From a checkpoint of a small mixture-of-experts model trained on Wikipedia: width 128, a shared expert of 128 neurons.
Below are experts of layer 2 (counted from 0) of a mixture-of-experts language model. Rows are named router (the router's row for the expert), gate (a neuron's input weights, with its number), up (a neuron's input weights, with its number) and show model dimensions 0-127. Each number is 128 + 24 x the weight over its row's rms, rounded and kept within 0 to 255.
After each expert's rows: a language model's description of what the expert responds to; "gets" lists some tokens that make up at least twice as much of what it gets as of all text. This comes from a sample of Wikipedia text that the model never trained on. Tokens count by the router's weight.

# expert 19
router [113 140 149 158 113 114 102 155 117 164 167 123 141 146 119 149 124  96 142 134 109 174 101 113 144 145 116 136 105 134 148 145 103 144 130 155  94 132 117 129 122 107 139 112 102 165 127  94 140 117 157 139 114 136 153 149 128  85 119 151 137 112  68 148 133 113 152  55 122 147 124 118 139 127 133 167 154 156 146  55 143  77 158 170 130 138 136  75 124 143  95  95 111 151 122 159 141 106 138 175 137 137  86 138 123 122  88 144 127 116 143 122 172 131 103 101 159 127 129 111 132 125 157 146 128  89 119 114]
gate19 [118 101 156 115 108 148 101 140 103 165 126 105 102  69 169 169 124 144 107 123  87 107 119 132  93 129 139 126 134 156 145 131 158 140 123 170 160 102 119 141 125 146 106 119  68 101 176 128 135 118 111 103 117  96  97 158 132 122 125 140 105 128 132 142 171 116 148 111 166 111 138 123 112 128 134 134 132 115  97 130 121 106 112 129 141 141 128 154 136 136 122 169  96 140 127 143 185 130 159 162 136 142 103  56 141 151 129  95 142 101  67 135 109 158 160 151 136 115 114 168 149 104 170 122 135 135 150 108]
up19 [103 114 150 139 110  99 131 108 139 150  86  60 136  81 102 138 202  98 146 110 169 163 125 142 123 125  82 120 136 121 111 124 144 139 135 116 138 173 110 132 155 157 114  88 103 130 127 151 148 134 128 125 137 118 139 149  87 138  98 128 122 166 114 147  71 123 111 148 115 154  91 117 125 109 102 124 138 134 117 132 149 133 118  85 127 166  82 104 150 136 106 159 138 103 135 144 143 197 117 141 124 105 126 154 165 131 124 117 142 125 151 150 124 115 130 100 133 116 139 128 162 162 126 176 129 111  92 147]
It responds to: Table headers and cells. Cells in Wikipedia tables, mostly column headers and numbers in sports and election tables, such as Result, W, D, Apps, Preceded.
gets: " ", " 0", " 1", " —", " 2", " list"

# expert 13
router [119 148 121 146 151  58 115 170  84 139 116 128 103 142 132 164 146 140 171 114 108 116 111 148 136  72 141  99 106 163 129 166  99 117 137 126 145 137 125 129 192 124 100 120  72 147 153 141 166 102 182 112 159 153 131 128 126 113 130 144 121  92 127 138  82 135 117 149 136 144 134  93 127 113 151 122 112 133 163 105 122  87 154 154 104 111 140 109 126 111 125  97 112 100 113 154 135  69 127 163 107  94 130 130 131 124 115 153 142 124 124 138 167 134 135 112 132 163 131 120 118 106 170 125 159 141  94 143]
gate9 [117  78 128 122 144 158 164  93  84 171  89 111  90 129 138 112 144 121 165 107 128 130 136 143 124 127 112 142 115 152 145 112 106 126 130 177 115 146 132  97 109 129 104 114 118 143 153 120 159 109 132 132  95 101 164 139 136 137 129 108 111 116 116 130 131 145 110 151 140 114  98 155 148 166 152 154 111 179 119 198 150 161  72 163 120 137 102 122 132 108 140 128 108 119 124 111 135 170 149 129 107 157  81 116  96 139 109 152 137 126  97 160 134 118 123 104 108 168 112 125 128 107 170 145 158  87 151  76]
up9 [131 127 150 128 131 127 129 124  99 121 148  91 142 120 123 139 117 140 110 143 120  77 162  85 149 139 175 108 153 125  93 173 170 133 132 145  84 174 106  88 144 124 121 151 114  99  87 134 100 186 114  86 169 140 152 100 125  91  80  94 145 145 142 136 143 101 152 143 157 124  97 139 115 115  95  87 146 112 158 112 116 133 100 121 157 136 103 143  98 146 147 153 132 133 140 124 149  94 146 103 138 124 135 139 159 110 189 138 137 142 107 125 137 145 146 129  98 118 168 132 104 125 115 110 159 127 106  88]
It responds to: Adjective-forming suffixes. Word-final suffixes forming adjectives and nouns, such as ic, al, ical, ative, ious, as in academic, classic, fundamental, electoral.
gets: "ic", "al", "ent", "ist", "ing", "ian"

# expert 20
router [128 137 161 132 101 115 143 143 112 123 132  90 162 103 158 146 145 104 123 108 102 130 103 141 151 100 122 159 140 136 126 135 138  97 117 143 107 154 124 190 136 124 170  98 111 134 120 117 194  95 162  90 156 125 150 127 133 103  65 132 124 126 135 157 125 137 123 105 135 126 150  90 131 125 151 108 113 150 132  77 153 122 177 113 132 106 145 127 129 123 110 126 149 116 130 164 157 142 172 124 100 147  94 130 155 163 101 116 163  80 162 167 138 169 129 103 111 121 144 172 109 106 130  77 146 118 123 107]
gate1 [104 102 175  99 171 144 129 135 118 121 141 173 122 126 113 118 152 157 147 123 131 155 151 109 123 117 147 162 184 147  92 130 177 110 123 149 124 159  91 116 175 135 114 147 133  98 112 105  75 145 115 127 127 102 105 145 131 152  92 156 110 154  82 155 146 130 123 132 125 113 134 107 117 111 138  99 110 141 134 140 133  96 119 132 130 129  95 137 125 105 165 146 121 132  81 160 107  85 177 129 145  84 160  98 101  86  83  96 122 109 131 141 117 128 149 146 122 152 174 125 113 147 146 151 155 125  99 154]
up1 [128 163 126 168  97 154 126 110 117 143  65 127 101 136 166 111 129 117  98 135  60 121 145 179 155 130 112 124 138 132 123  97 155 139 171  98  65  66 106 114  87 124 149  98 140 145 108 148 140 149 127 130 139 151 116 167 123 126 141  75 115 130 136 146 163 149 140  97  99 161 108 159 155 160 148 148 139 103 132 151  96 149 137 140 110  93 114 134 134 141  89 146 100 133 107 146 134 130 153 104 137 162 114 127 141 123 162 111 124 115 128 113 137 137 138 133 132 127 166 123 123  99 149  89 125 118  81 116]
It responds to: Auxiliaries and negation. Forms of be and have, not, also, would, and adverbs after negation such as entirely, longer.
gets: " was", " is", " not", " be", " were", " also"

# expert 16
router [109 115  93 131 137 100 156 121 105 127 154 103 145 106 147 154 156 110 145 121 124 155  76 164 139 120 136 113 115 116 115 139 105 141 142 122  98 109 111 162 178 128 172  99 121 175 137 111 161  94 121 136 180 119 117 112 127 106 131 135 154  78 151  86 142 145 136  87 137 151 105 116 150  88 140 125 109 120 108 121 166 135 131 129 126  71 126 104 109 149 116 117 135 103 105 182 115 162 134 150  92 149 113 124 113 172 123 135 110  93 160 152 120 120  89  94 136 121 160 172 120 154 150  99 148 166 128 137]
gate2 [113 160 144 139  86 134 106 155 138 131 134 155 117 119 145 150  89 142 141 156 135 153 141 154 127  93 159 133 155 159 166 108 120 147 127 125 137 121 175 118 126 101 133 150 106 130 130 109 101  87 132 105 136  97 124 105 124 133 117 101 145 152 169 130 135 108 134 108 121 113  98 142 103 151 165 170 113 144 106  68 136  87 114 120 143 129 146 145 168 135 176  94  82  82 126  95 122  79 127 117 155 161 132 132  76 103 132 145 120 136 108  95 132 176  75 130 154 132 123 115 118 114 154 137 169 128 116 160]
up2 [135 118 137 197  88 123  94 107 106 104 111 157 115 199 144 143 150 126 167 106 110 119 148 129 156 132 130 111 140 133 139 124 112 142 117 124 140 112 101  54 148 142 107  86 129 165 111 125 113 112 171 133 124 143 166 130 122 119 157 153 114 130  98 150 139 139 143 131 129 129 120 124  63 142 136 122 131 130 125 139 119 107 156 102 139 119 167 134 130 152 127 134 114 126 176  94  90 109  74 147 180 139 140 136 111 101 149 134 112 145 145  96 149 134 131 129 159 117 121 115 154 121 145 149 131 160  66  93]
It responds to: Pronouns and small pieces. Subject pronouns he, it, she, they, there, plus short mid-word pieces like he in whether and rheumatoid.
gets: " he", " He", " it", " she", " they", "he"

# expert 9
router [ 88 144 153 106 161 135 152 140 125  79 154 106 148 120 136 145 145 128 142 107 139 167  92 116 126 126 129 104 135 144 123 118 126 143 124 138 138 112 102 100 124  94 158 162 100 118  99 116 177 127 131  88 126 153 136 116 151 119 105 132 137 120  66 121 150 101 142  55 180 151 167 136 135 114 170 168 158 149 133 132 145 105 131 109 116 107 128 128 121 102 152 130 142 138 131 146 136  96 111 153 145 118 138 177 136 112 117 162 123  98 105 164 144 160 109  71 160 104 112 139 132 114 118 138 145  94  69 153]
gate4 [171 141 115 115 156  94 152 154 138 101 104 203 142 127  97 151 108 135  99 116 169 139 129 123 116 128 165 115 132 150  93  93 139 147 147 107 128 120 152 123 108 118 123 126 108 106 113 136 118 123 144 141 164  56 100 112 112 160 150 143 136  95 158 106 117 148 158 148 145 125 173 140 112 118 111 147 103  99  96 132  87 155  93 123  66 131 134  96  94 127 148  98 101 179 111 161 153 110 125 143 140  89 108 128 128 155 125 158 137 138 101 152 150 135 179 137 112 145 130 123 132 129 121 138 119 163 127 111]
up4 [137 146 136 119 112 115 163 169 139 132 182 163 123 141 135 153 107 175 151  95  88 141  98 113 180 174 135 100 134 144 113 149 149  89 133 104 177  65  97 141 135 138 122 127 120 134 165 109 129 114 154 159 126 148 110 136 127 153  99 135 113  94 131 125 155 102 136 155 101  86 131 152 128  93 149 155 148  96 169 123 133 150 105 143 114 121 103  93 102 117 100 140 136 166 101 151  92  96 133 100 135 122 119  90 124 121 128 142 162 115 129 115 133 160 144  99 133 144 169 106 126 148 104 137  89 154 143 115]
It responds to: Table cell separators. Pipe characters dividing cells in Wikipedia tables, especially sports standings and results (Pld | W | GF | GA), plus semicolons and hyphens.
gets: " |", "|", ";", "-", ":", " /"

# expert 32
router [133 136 128  94 113  97  93 176 101 113 169 118 138 123 117 122 139 132 155 126 107 151 120 105 140 120 157 156 143 131  94 155  91 133 160 136  92 133 120 100 153 124 113 118 120 128  82 122 138  88 139 127 188 145 158 117 144  95  95  97 139 126  98 122 123 173 168  97 148 171 178 144 129 113 123 163 158 124 153 127 113 117 119 135 135  95 116  73 128  89 146 130 120 130 121 146 148  99 121 127 153 107 113 145 169 125 110 143 128 123 183 146 114 127 131 142 155 133 151 176 142  89 144 118 175  91  93 123]
gate17 [124 104 149 109 135 144  86 160 108 106 184 123 155  93 148 122 189 133 117 146 132 111 135  62 117 143 120 115 117 131 169 107 128 115 152 155 124 119 115 106 104 113 112 114 124 123 102 115 111 146 137 110 131 100 118 108 110 147 158 154 156 168 142 136 116 122 144 139 103 124 161 140 138 151 102 130  95 138 114 186 151 159 128  94 102 118  92 138 119 121 106 107 153 127 132 126 195 133 132  88  94  83 156 132 124 144 138 137 156 112 112  99  61 169 169 137 112 126 125 131 137 130 136 135 169  95 140 118]
up17 [126 129  87  98 149 140 139 124 110 131 148 146  99 173 112  93  88 124 137 140  98 134 123 119  73 138 157 135 129 164 121 134 146 185 103 139 135 103 123 148  86 119 133 120 146 131 113 157 110 114 138 140 106 158 160 147 162 107 152  80 107 110 152 130 129 146 129 152  72 117 120 120 133 152 131  91 137 100 150 175 122 128 112 115  90 106 103 168 103 128 106 136 105 181 148 134 139 136 139 106  95 106 159 153 171 135 145 146 162 123 123 106 154 147  67 148 132  97 132 115 142 124  91 107 145  95 121 166]
It responds to: Numbers. Numerals in scores, years, counts, ages and list numbering, often inside tables or parentheses, such as 11, 1990, 6–3.
gets: " 1", " 2", "1", " 3", "2", " 4"

# expert 18
router [100 173 158 123 134 113  99 156  95 119 136  94 158  88 117 155 157 115 150 124  89 137 134 111 128 135 143 141 102 139 113 136 100 122  99 156 125 111 128 148 149 123 139 162  97 112  71  92 157 134 157 123 163 144 173 141 156  96  93  90 167 122  92 158 158 193 176 109 133 139 125 115 122 124 187 142 146 126 139 100 121 112 140 121 130 127 130  73  83 150 132 124 104 139  93 141 148 111 130 137 133 117 101 178 129 156  98 141 141 127 149 136 110 164 135 130 136 142 115 153 109 121 123 103 142 110 107 136]
gate7 [107 107 113 154 133 149  91 113 148 165 157 127 135 180 118 158 139 141 108 131  94 168  91 154 124 101 108 115 104 139 103  97 119 139 150 124 139 127 122 114 147 131  94 111 107 172  98 140 166 141 111 101  89 115 139 131 141 131 126 140 131 148  95 115 151 145 102 103 167 161 100 112 132 114 144 162 130 117 123 123 125 120 160 179 155 131 127 117  65 123  97  97 112 146 159 146 100 141 151 153 115 141 168  87 148 121 147 156 127  95 159 109 143 104 136 105 132 144 146 147 147 150 119  95  73  94  91 174]
up7 [106 132 149 157 100  90 126 113 132 145 128  92 111  79 108 103 103  75 136 126 115 142  97 146 109 101  99 151 141 107 137 119 101  98 177 125 164 155 122 129 143 123 130 172 117 108  96 137  87 128  98 163 163 137 167 129 130 177 150 190 171 154 104 145 142  87 112 110 152 181 126 111 121 133 136 129 114 116 136 144 156 138 106 143 149 135 152 131  93 145  98  83 135 143 120 135 132  89 128 124 127 119 131 119 107 124 140 136 133 107 133 133 105 135  93 129  96 122 121 133 161 175 123  92 128 104 188 145]
It responds to: Foreign words, list items. First pieces of names, foreign words and list items after pipes, commas or semicolons, e.g. jiwn, Debian, tribe, bass guitar.
gets: " 0", " 6", "B", " 7", " co", " "

# expert 1
router [124 149 153 156 106 115 114 140 142 121 159  82  98 131 123 107 143  95 174 107 107 110  97 166 145 114 141 149  91 143 121 142 121 139 116 132 117 141 126 110 136 121 129 143  81 150  79 109 155 136 168 102 142 161 129 109 148 101 112 122 144 120  90 121 123 128 156 118 176 140 145 103 104 152 123 168 130 154 204 139 160 125 121 149 127 112  80 121 112  95 121 109 171 139 115 131 156 105 174 134  96 159 111 156 150 103 136 163 156 115 173 125 127 120 124 157 113 154 103 137  81 127 147 138 131  92  99 154]
gate3 [153 136 144 154 147 138 161 119 163  97 132 154  84 117 141  77 120 142 101  91 115 131 109 153 150 120 166 111 144 140 155 141 126 124 123 121 146 141 119 111 116 169 120 144 166 132 110 147 160 110  82 134 161 100 155 165  80 143 134 125 138 120  74 138 158 123  95 136 132 114 161 136 130 162 143 117 112 139 139  85 117 125 101 169 158 127 166 114  92 106  99 155 188 116 124  96 157 126 131 150  93 114  93 115 128 107 151 126 136 107 108 157  91 129 127 139  91 127 146 166 147 123 105  79 113  96 114 112]
up3 [106  94 136  70 131 140 138 152 150 114 115  58 100 130 156 125 143 107 152 145 111 145 125 136 120  92 148 150 132 111 113 128 127 131 175 129 104 146 151 117 186 167 114 163  99  91 133 145 132 105 110 144  90 157 108 110 128 157 105 127 115 152 112 155 171 115 136 131 145 132 100 148 123 159 117 145 122 150 157 174 138 142 107 120  98 111 100 160 147  86 170 117 108 132 116 138 136 126 107 138  99 103 149 143 159 106  78 100 156 106 120 128  91 136 130 131 104  95 119 132 128 148 107 123 187 177 125 130]
It responds to: Common prepositions. Prepositions before a noun phrase, mostly of, in, for, on, to, from, as in member of, age of, by winning.
gets: " of", " in", " for", " on", " to", " from"

# expert 38
router [101 172 155 121 134 116  99 157  95 120 136  93 157  90 118 156 157 114 153 123  89 137 135 111 131 136 146 140 100 139 115 138  95 123 101 160 125 112 126 148 146 121 142 161  95 115  73  94 157 133 157 122 163 148 173 139 157  96  92  91 168 123  91 160 155 195 177 107 134 141 127 113 122 126 185 144 147 131 139 101 125 112 139 118 128 125 130  73  84 150 134 122 108 140  93 143 148 112 131 141 132 120 101 177 128 154  99 142 143 129 150 138 113 163 135 132 138 144 114 155 111 118 125 101 142 108 106 137]
gate2 [132 132 119 151 144 114  97 155 120 129 153  97 133 139 126 140 133 109 114 105 157 175 114 100 135 108 154 107 118 117 148 126  71  91 125  93  83 122 120 123 180 140  72  97 124 143 117  97 169 129 137 107 151 101 105 123 153 119 154 110 151 114 122 147  91 108 133 144 100 145 149 150 132 179 126  98 137 135 110 100 164 133 171 155 116 173 131 141 172 110 101 109 113 108  95 125 121 155 171 180 147 129  88 132 160 157 112 125 120 115 159 129  92 137 111 138 139 100 150 111 164 155 135 132 111  86 110 122]
up2 [169 133  97 123 112 130 124 115 134 129 145 157 128 144 122 142 116 173 116 115  92 150 122 155 140 130  39 144 120 126 125 135 128 162  98 144 158  98 123 133 121 106 156 104  99 162 108 118 100 140 148 141 153 126  95 154 123 167 111 126 180 112 112 140 136 101 146 152 103 140 135 105 164 143 118 121 136 102 156 145 114 107 146 119 109  84 116 143 120 132 166 104 172 102 135 159 104 131 116 154 103 141  85 135 131 139 168 167 153 120  89 169 169  88  96 132 151 123  94 115 133 111 106 116 109 160 130  88]
It responds to: Table cell separators. Pipes, commas and numbers between cells in statistics or results tables and lists, e.g. 58.05 |, 6.4%, October 12.
gets: " |", ",", " 4", " 3", " 5", " 1"

# expert 30
router [130 118 127 114 163 127 105 119  87 123 151 137 108 138 127 136 155 110 109  86 111 133 129 159 133 122 133 111 110 122 130 127  91 114 118 123  81 136 121 114 151 107 140 142 122 152  99 142 124 141 158 115 162 153 147  80 127  75 114 116 162  97  81 167 117 130 144 104 181 132 106 124 107 124 154 129 175 133 136  96 155 138 165 136 114  99 141 129 115 112 116 139 167 140 110 178 147 111 162 150 126 118  85 155 182 128 107 143 164  90 185 127 122 140 105  91 152 123 150 117 109  91 166  89 147  93 125 144]
gate17 [146 146 126 119  97 102 113 146 105 111 125 108 142 173 178 107  82 163 120 155 149 130 136 166 158 153  76 178 128 166 117  64  75  92 130 118 140 109 172 158 157 139 149 103 153 120 125 120 124 135 134 135 129 104 132 159  86 119  94 141  89 119 106  99 123 129 136  81 101 156 127 104 105 104 103 125 140 117 137 151 152 122 145 143 111  98 148 170 117  94 136 137 146 136 103  93 118 125 119 137 135 127 112 116 155 119 145 136 140  91 138 127 136 171 126 148 161 126 122 142  98  94 181 145 139 139 113 126]
up17 [175 157 109 153 116 163 183 153 101 108 130 133 112 125 106 107 136 113 124 150 100 128 142 143 118 118 133 135 109  81 176 170 151 118 151 143 152 138 114 127 147 109 119  84 117 132 124 104 124 107 120  98 116 113 105 145 129 168 121 142 101 155 126 144 175 109 118 116 135 123 122 139 138 123 138 187 135 123  87 106 119 191 135 130 105  88  78 122 128 142 149 147 101 140 153  97 146  93 128 121  80 107 141 143 119 188 114 152  89  90 164 119 124  97 123 143 142  99 143 156 120 105 123 117  99 163 158 133]
It responds to: Line breaks, headings. Line breaks after sentences and table rows, and == heading markers, mostly before a new section or table row.
gets: "\n", "==", "===", ".", " ==", " ==="

# expert 8
router [119 136 140 105 152 119 133 142 123 136 155 139 122 113 129 122 153 125 129 128 127 136 140 135 139 162 104  96 137 107 103 128  81 143 110 136 109 108 137 106 151 107 147 101  92 133 119 122 153  86 176 141 142 151 129 122 147 102 107 142 118 124  76 108 131 135 156 135 145 140 147 118  97 151 125 186 138 144 121  54 166 111 157 133  97 128 154 128 112  84 129  97 117 122  94 175 169 118 133 152 138  95 120 134 170 124 108 133 124  82 166 109 156 150  76  83 157 105 157 137 103 122 142  94 191 117 110 126]
gate16 [131 105 151  97 153 125 104 101 104 116 129 145 124 193 124 147 154 130 179 135 107 120 111 113 160 150 125  93 117 102 136  86 141 118 138 157 103 150  68 139 129 162 145 119 126 142  83 120 157 130 187 145  80 122 116 122 136 104 105 131 167  60 143 133 118  96  82 146 105 182 137 134 150 119 109 144 124 160 137 129 120 145 124 104 126 133 107 162 150 144 144 136 113 124 137 130 160 146 113  94  93  73 115 155 136 146 146 109 114 120 126 152 142 113 119 107 114 173 132 110 127 142 129 140  86 134 114 103]
up16 [204 132  98 114 119 110 130 136 126  99 130 126 172 122 154 148  94 128 136 131 121 136  90 149  98 143 103 124 170 112  87 130 143  91 149 162 143  91 136 137  87 102 132  93 120  83 108 100 112 124 142 111 145 152  82 146  95 154 118 141 153 129 140 164 121 138 114 149 110 125 183 101 122 139 136 124 152 173 160 111 118 115 137 109 179  96 138 130 154 121 111 149 130 140  91 181 137  77 142 130 141 126 107 112 132 159 155 144 144 155 132  98 142 180 139 129 111 128 112 147  90 112 125 141 123 126 120  91]
It responds to: Section headings and tables. Wikipedia section heading words and markup, table separators and census terms, such as Career, History, population, ==, %.
gets: "==", "\n", "===", "%", " life", " career"

# expert 25
router [102 177 154 122 134 115  99 159  95 118 137  94 156  90 118 157 160 114 152 125  90 137 136 111 130 134 144 142 101 141 113 137  98 122 104 162 125 114 126 150 149 120 141 162  96 117  75  94 160 133 157 121 164 146 176 137 158  95  92  92 167 123  91 160 157 193 174 109 133 138 130 114 121 124 188 143 150 133 140 103 126 114 139 120 132 125 130  75  85 147 132 124 106 140  96 142 149 113 133 142 136 120 101 177 129 158 100 141 144 126 151 140 114 164 136 128 138 143 114 157 111 118 126 104 141 107 107 140]
gate5 [112 144 153 137 134 103 140 154 128 157  55 106 119 149 172 172 120 134 150 114 107 165 129 146 137  91 178 163 122 109 165 149  91  84 149 109 151  95 156 117 136 147  93 116 125 128 115 161 174 117 155 117 129 124  92 147 129 108 144 116 119  88 131 137 173 110 129  91 111  93 150 109 132  74  90 135 142 104 125 152 141  89 121 150 116 128 130 109 156 150 129 173 162  76 107 132 150 142 100 162 112 102 111 143 139 137 111 139 109 109 108 130 101 131 113 118 121 152 133 170 116 143 127 149 133 146 114 118]
up5 [103 125 108 127 139 163 111 117 159 116 134 107 125 150 127 146 118 123 150 157 133 115 106 113 114 130 108 144 111 120  98 115 126 172 109 137 182  72 147 144 149 147 121 141 164 136 129 103 127 106 107  86  80  96 141 157 117 123 133 105 158 135 129  99 141 145 160 141 116 167 143 124 134 144 131 140 138 154 116 135 135 146  63  78 148  99 112 156 108 154 133 139  87 124 164 147 171 122  93 163 107 140  83 168 157 156 142 110  96 112 107 137  89 174 126 104 111 103 160 116 102 158  81 142 145 144 131 118]
It responds to: Table cell ends and commas. Pipes, commas and opening brackets closing a table cell or name, often after a person or place, plus verbs was, is, opened.
gets: " |", ",", " was", " (", " is", "\""

# expert 0
router [132 138 159 153 166 109  84 148 129 130 156 102 128  91 105 188 130  90 119  71 104 146 104 103 128 140 112  94 141 125 136 122  90 121 149 170 144 136 131 166 164 135 142 114  89 162  75 121 180 138 140 146 141 121 157 112 131  99  88 115 136 130 117 152 122 133 129 139 164 148 154 112 108 122 149 112 111 124 110 116 100  95 125 150 107 115 132  96 112 128 110 118 128 129 137 135 192 103 131 147 102 128 112 138 141 161  95 149 108 111 119 162 162 143 144  99 112 108 177 147  93  91 159 154 143 127 101 130]
gate3 [155 126 146 149 197 167  99 107 148 126 121  96 135 196 134 137  59 119 135 112 130 151 142 143 163 113 114 120 136 164 142 119 127 106 106 114 128 110 106 149 148 143 165 162 139 143 146 109 141 151 144 101 128 127 110  60 137 183 136 165 139 111 102 109 136 117 119 132 140 137 145 114 147 122  88  85  83 120  99 113  96 146  96 124 125 118 144 115 132 111 153 151 172 128 120 139 141 107 143 126 136 121 129 117 138 125 112 131 153 119 161 126 140 133 114 151 166  91 116 123 140  75  98 109 102 118  78 102]
up3 [157 163 155 144 169 133 161 161  80  88 115  98 115 104 108 135  80 168 122  98 140 105 100 148 109 167 148 142 136 131  98 134 145 125  85 151 142 168 111 113 124 117 145 148 153 141 149 138 135 158 113 122  88 106 119 179 126 120 162  74 127 100 130 133 131 125 147  83 138 153 127 136 121  98 108 111 155 113 100 139  89 120 121 122 102  81 153 177 130 162 101 102 137 107 151 147 142 112 164 120 119 129 122 145  79  98 154 125 141 135  98 120 148 142 148 157 127 105 137  94 135 109 116 120 116 114 100 166]
It responds to: Determiners and noun modifiers. Articles and adjectives opening a noun phrase, such as a, an, same, main, one, lower, often in species descriptions.
gets: " a", " an", " the", " one", " same", " first"

# expert 6
router [ 99 151 137 137 115 128  90 169  82 105 129 102 125 120 148 170 107 133 174 125 101 126 127 170 105 115 135 152 132 136  84 111  82 115  97 146 133 128 155 138 151 121 119 145 110 110 124 112 154 130 123  94 132 124 143  97 155 134 112 133 176  95  97 121 175 172 194  96 124 139 126  78 141 142 105 135 156 158 127  99 163 127 110 102 114 124  89 136 105 112 172 102 112 105 128 135 152  77 131 145 143 151  78 152 150 151 126 118 140 110 138 163  93 142 127 141 167 148 136 158 132 136 132 100 120 137 121 133]
gate4 [125 117 157 133 122 141 129  92 164 130 161  93 131 133  73 154 140 104 123 129  96 133 162 114 108 176 153 154 135 135 143 128  94 112  93 105 128 156 142 141 119 136 162 123 169 149 141 134 160 167 118  33 115 124 124 119 136 132 135  92 106 118 133 151  99 125 111 134 101 150 129 152 140 110  63 167 148 125 129 127 109 130 105 186 132 129  97 145 120 110 146 100 138 141 152 125 148 133 130 111 177 122 136 125 168 171 103 123 150 167 142 137 103 141 104 165 125 123 132 104 116  90 127  96 146 117 128 109]
up4 [107 127 116 169 132  95 149 120 148 178 164 121 110 123 145 115 101 123 138 101 134 133 126 132 122  90 137 126  97 135 146 111 130 135 115 124 103 117 133  91  73 101 118 151 134 100 139 140 109 138 113 121 117  96 128 165 116 109 145 125 151 102 168 120 139  90  86 158 117 140 139 154 151 133 124 125 151 180  94 107 139 156 193 157 115 158 118 148  28 108 157 122 140 124 143 170 115 109 124 156 135 136 132 135 142 175 128 151 106 114 128 118 135  90 146 130 143 136 145 107 104 132 163 142 147  89 112  92]
It responds to: Commas in dates. Commas after the day in month-day-year dates and after clauses or places, plus month names, e.g. August 31, 1949; Palace, Vienna.
gets: ",", "),", " August", " May", " September", " January"

# expert 2
router [133 114 132 107 131 102  81 159  74 147 180 129 155 121 158 168 119 132 127 114 105 126 131 157 136 137 193 133 144 117 107 138 125 113 137 158 127 103 126 124 145 130 143 163 106 128 132  90 158 133 138 133 140 111 161 149 114 121 123 128 116 116 109 158 171 141 175  99 153 129 132 130 126 127 133 176 184 123 117  95 127  96 108 117 119 123 126 124  99 118 108  90 136 102 145 124 122  84 119 138 153 104  51 136 119 110 120 142 140  99 154 149 132 182 146 119 138 114 130 161  97  91 167 100 162  87 112 121]
gate16 [111 112 149 147 125 124  89 150 116  98 168 102 121 143 135  95 120 106 156 106 145 114 121 124 150 145 124 138 123 133  68 128 135 128 177 132 139 112 123 158 148 103 147 148 150 146 111 166 115 119 120 134  96 152 170 117 140 129  99 110 100 138 115 110 154 135  79 144 131 136 124 102 145 112  76 147 184 128  90 154 134 124 110 154  85 101  87 111 137  96 146 138 139  85 115 109 124 114 127 210 143 161 138 163 139  56 127 130  95 145 142 154 172 121 126 110 115 116 150 107 132 142 128 145 140 128 142 133]
up16 [159 102 140 110 123 138 124  92 125 152 156 101 112  89 101 117 138 122 152 193 120  90 110 132 138 116 118 164 141 151 129 106 137 164  79 145 169 151 120 111 124 165 125 130 127 169 112 149 125  98 107 130 165 171 146 121 172 133 127 140  89  97 115 142 160 118 157 136 114 109 153 153  99 143 105 120 100 107 134 134 114 129 136 118 134 148 118 104 140  98 121 146 116 129 160 124 130 145 155  90 108 107  92 118 118 132  77 137 145 143  63 176 105 111 177 130 164 147  80 115 128 116 127 128 166 121 165 122]
It responds to: Closing brackets, table pipes. Closing parentheses and braces ending units, scores or asides, plus pipes and quotes in tables, e.g. (8.5 km), m. 1910).
gets: ")", "\"", " |", "}", " –", "),"

# expert 12
router [109 165 134 109 158 114  98 151 113 122 162  83  87 101 126 142 128 112 127 123 104 143 106 124  91 147 143 154 102 159 108 125 108 136 143 131  91 108 116 110 164 128 134 133 126 126  96 114 152 128 131 126 110  97 192 132 167 130 115 117 126 122 120 133 169 132 163 103 113 169 118  99 107  92 153 189 160 113 113 118 123 110 113 113 127 141  94 133 111  94 116 128 134  95 128 123 127 134 160 140 132 132 123 144 115 171 102 146 156 146 172 137 118 138 133  81 193 127 118 137 153 114 169  83 161  82 143 173]
gate0 [122 102 115 171  90 149 106 101 110 135 156 111 101 125  97  96 117 143 112 133 166 116  73 148  93  76 133 131 149 127 138 145 107 158 139 117 141 118 134 149  97 167 108 141 119 105 100 133 139 107 129 143  92 117 130 144 139 114 135 118 118 133 109 103 150 130 130  81 119 137 130 163 136 108 132 140 137 157  99 126 134 189 133 130 154  81 106 123 140 153 156 135 139 168 133 123 168 129 184 164 181 128 144 125  96 101  92 146 130 156 113 141 139  94  78 130 162 143 117 167 120  93 171  97 111 119 146 123]
up0 [149 134 133 141 144 102 153 162 157 161 186 101 124 142  87 135 127 124 122 121 136  92 148 102 104 177 107 104 147  96 112 116 124 143  70 121 185 129 143 139 109 147 158 132 141 100 152 117 136 102 139 104 106 142 142 108 128 135 128 142 106 111 151 116 162  96 124 100 109 137 113 156 118 121 164 160 133 139  96 104 131 133 102  86 104 107 129  99  96 109 126 138 122 149 152 102 121 148 131 128 107 157 174 151 146 119  80 123 160 124 134 162 113 126 112 117 122 151  85 158 127  61 179 166 145 112 151 124]
It responds to: Sentence-ending punctuation. Periods ending sentences, plus colons, semicolons and heading markers, and periods in abbreviations such as Ft., No., p.m.
gets: ".", ").", "\".", ":", ".\"", "=="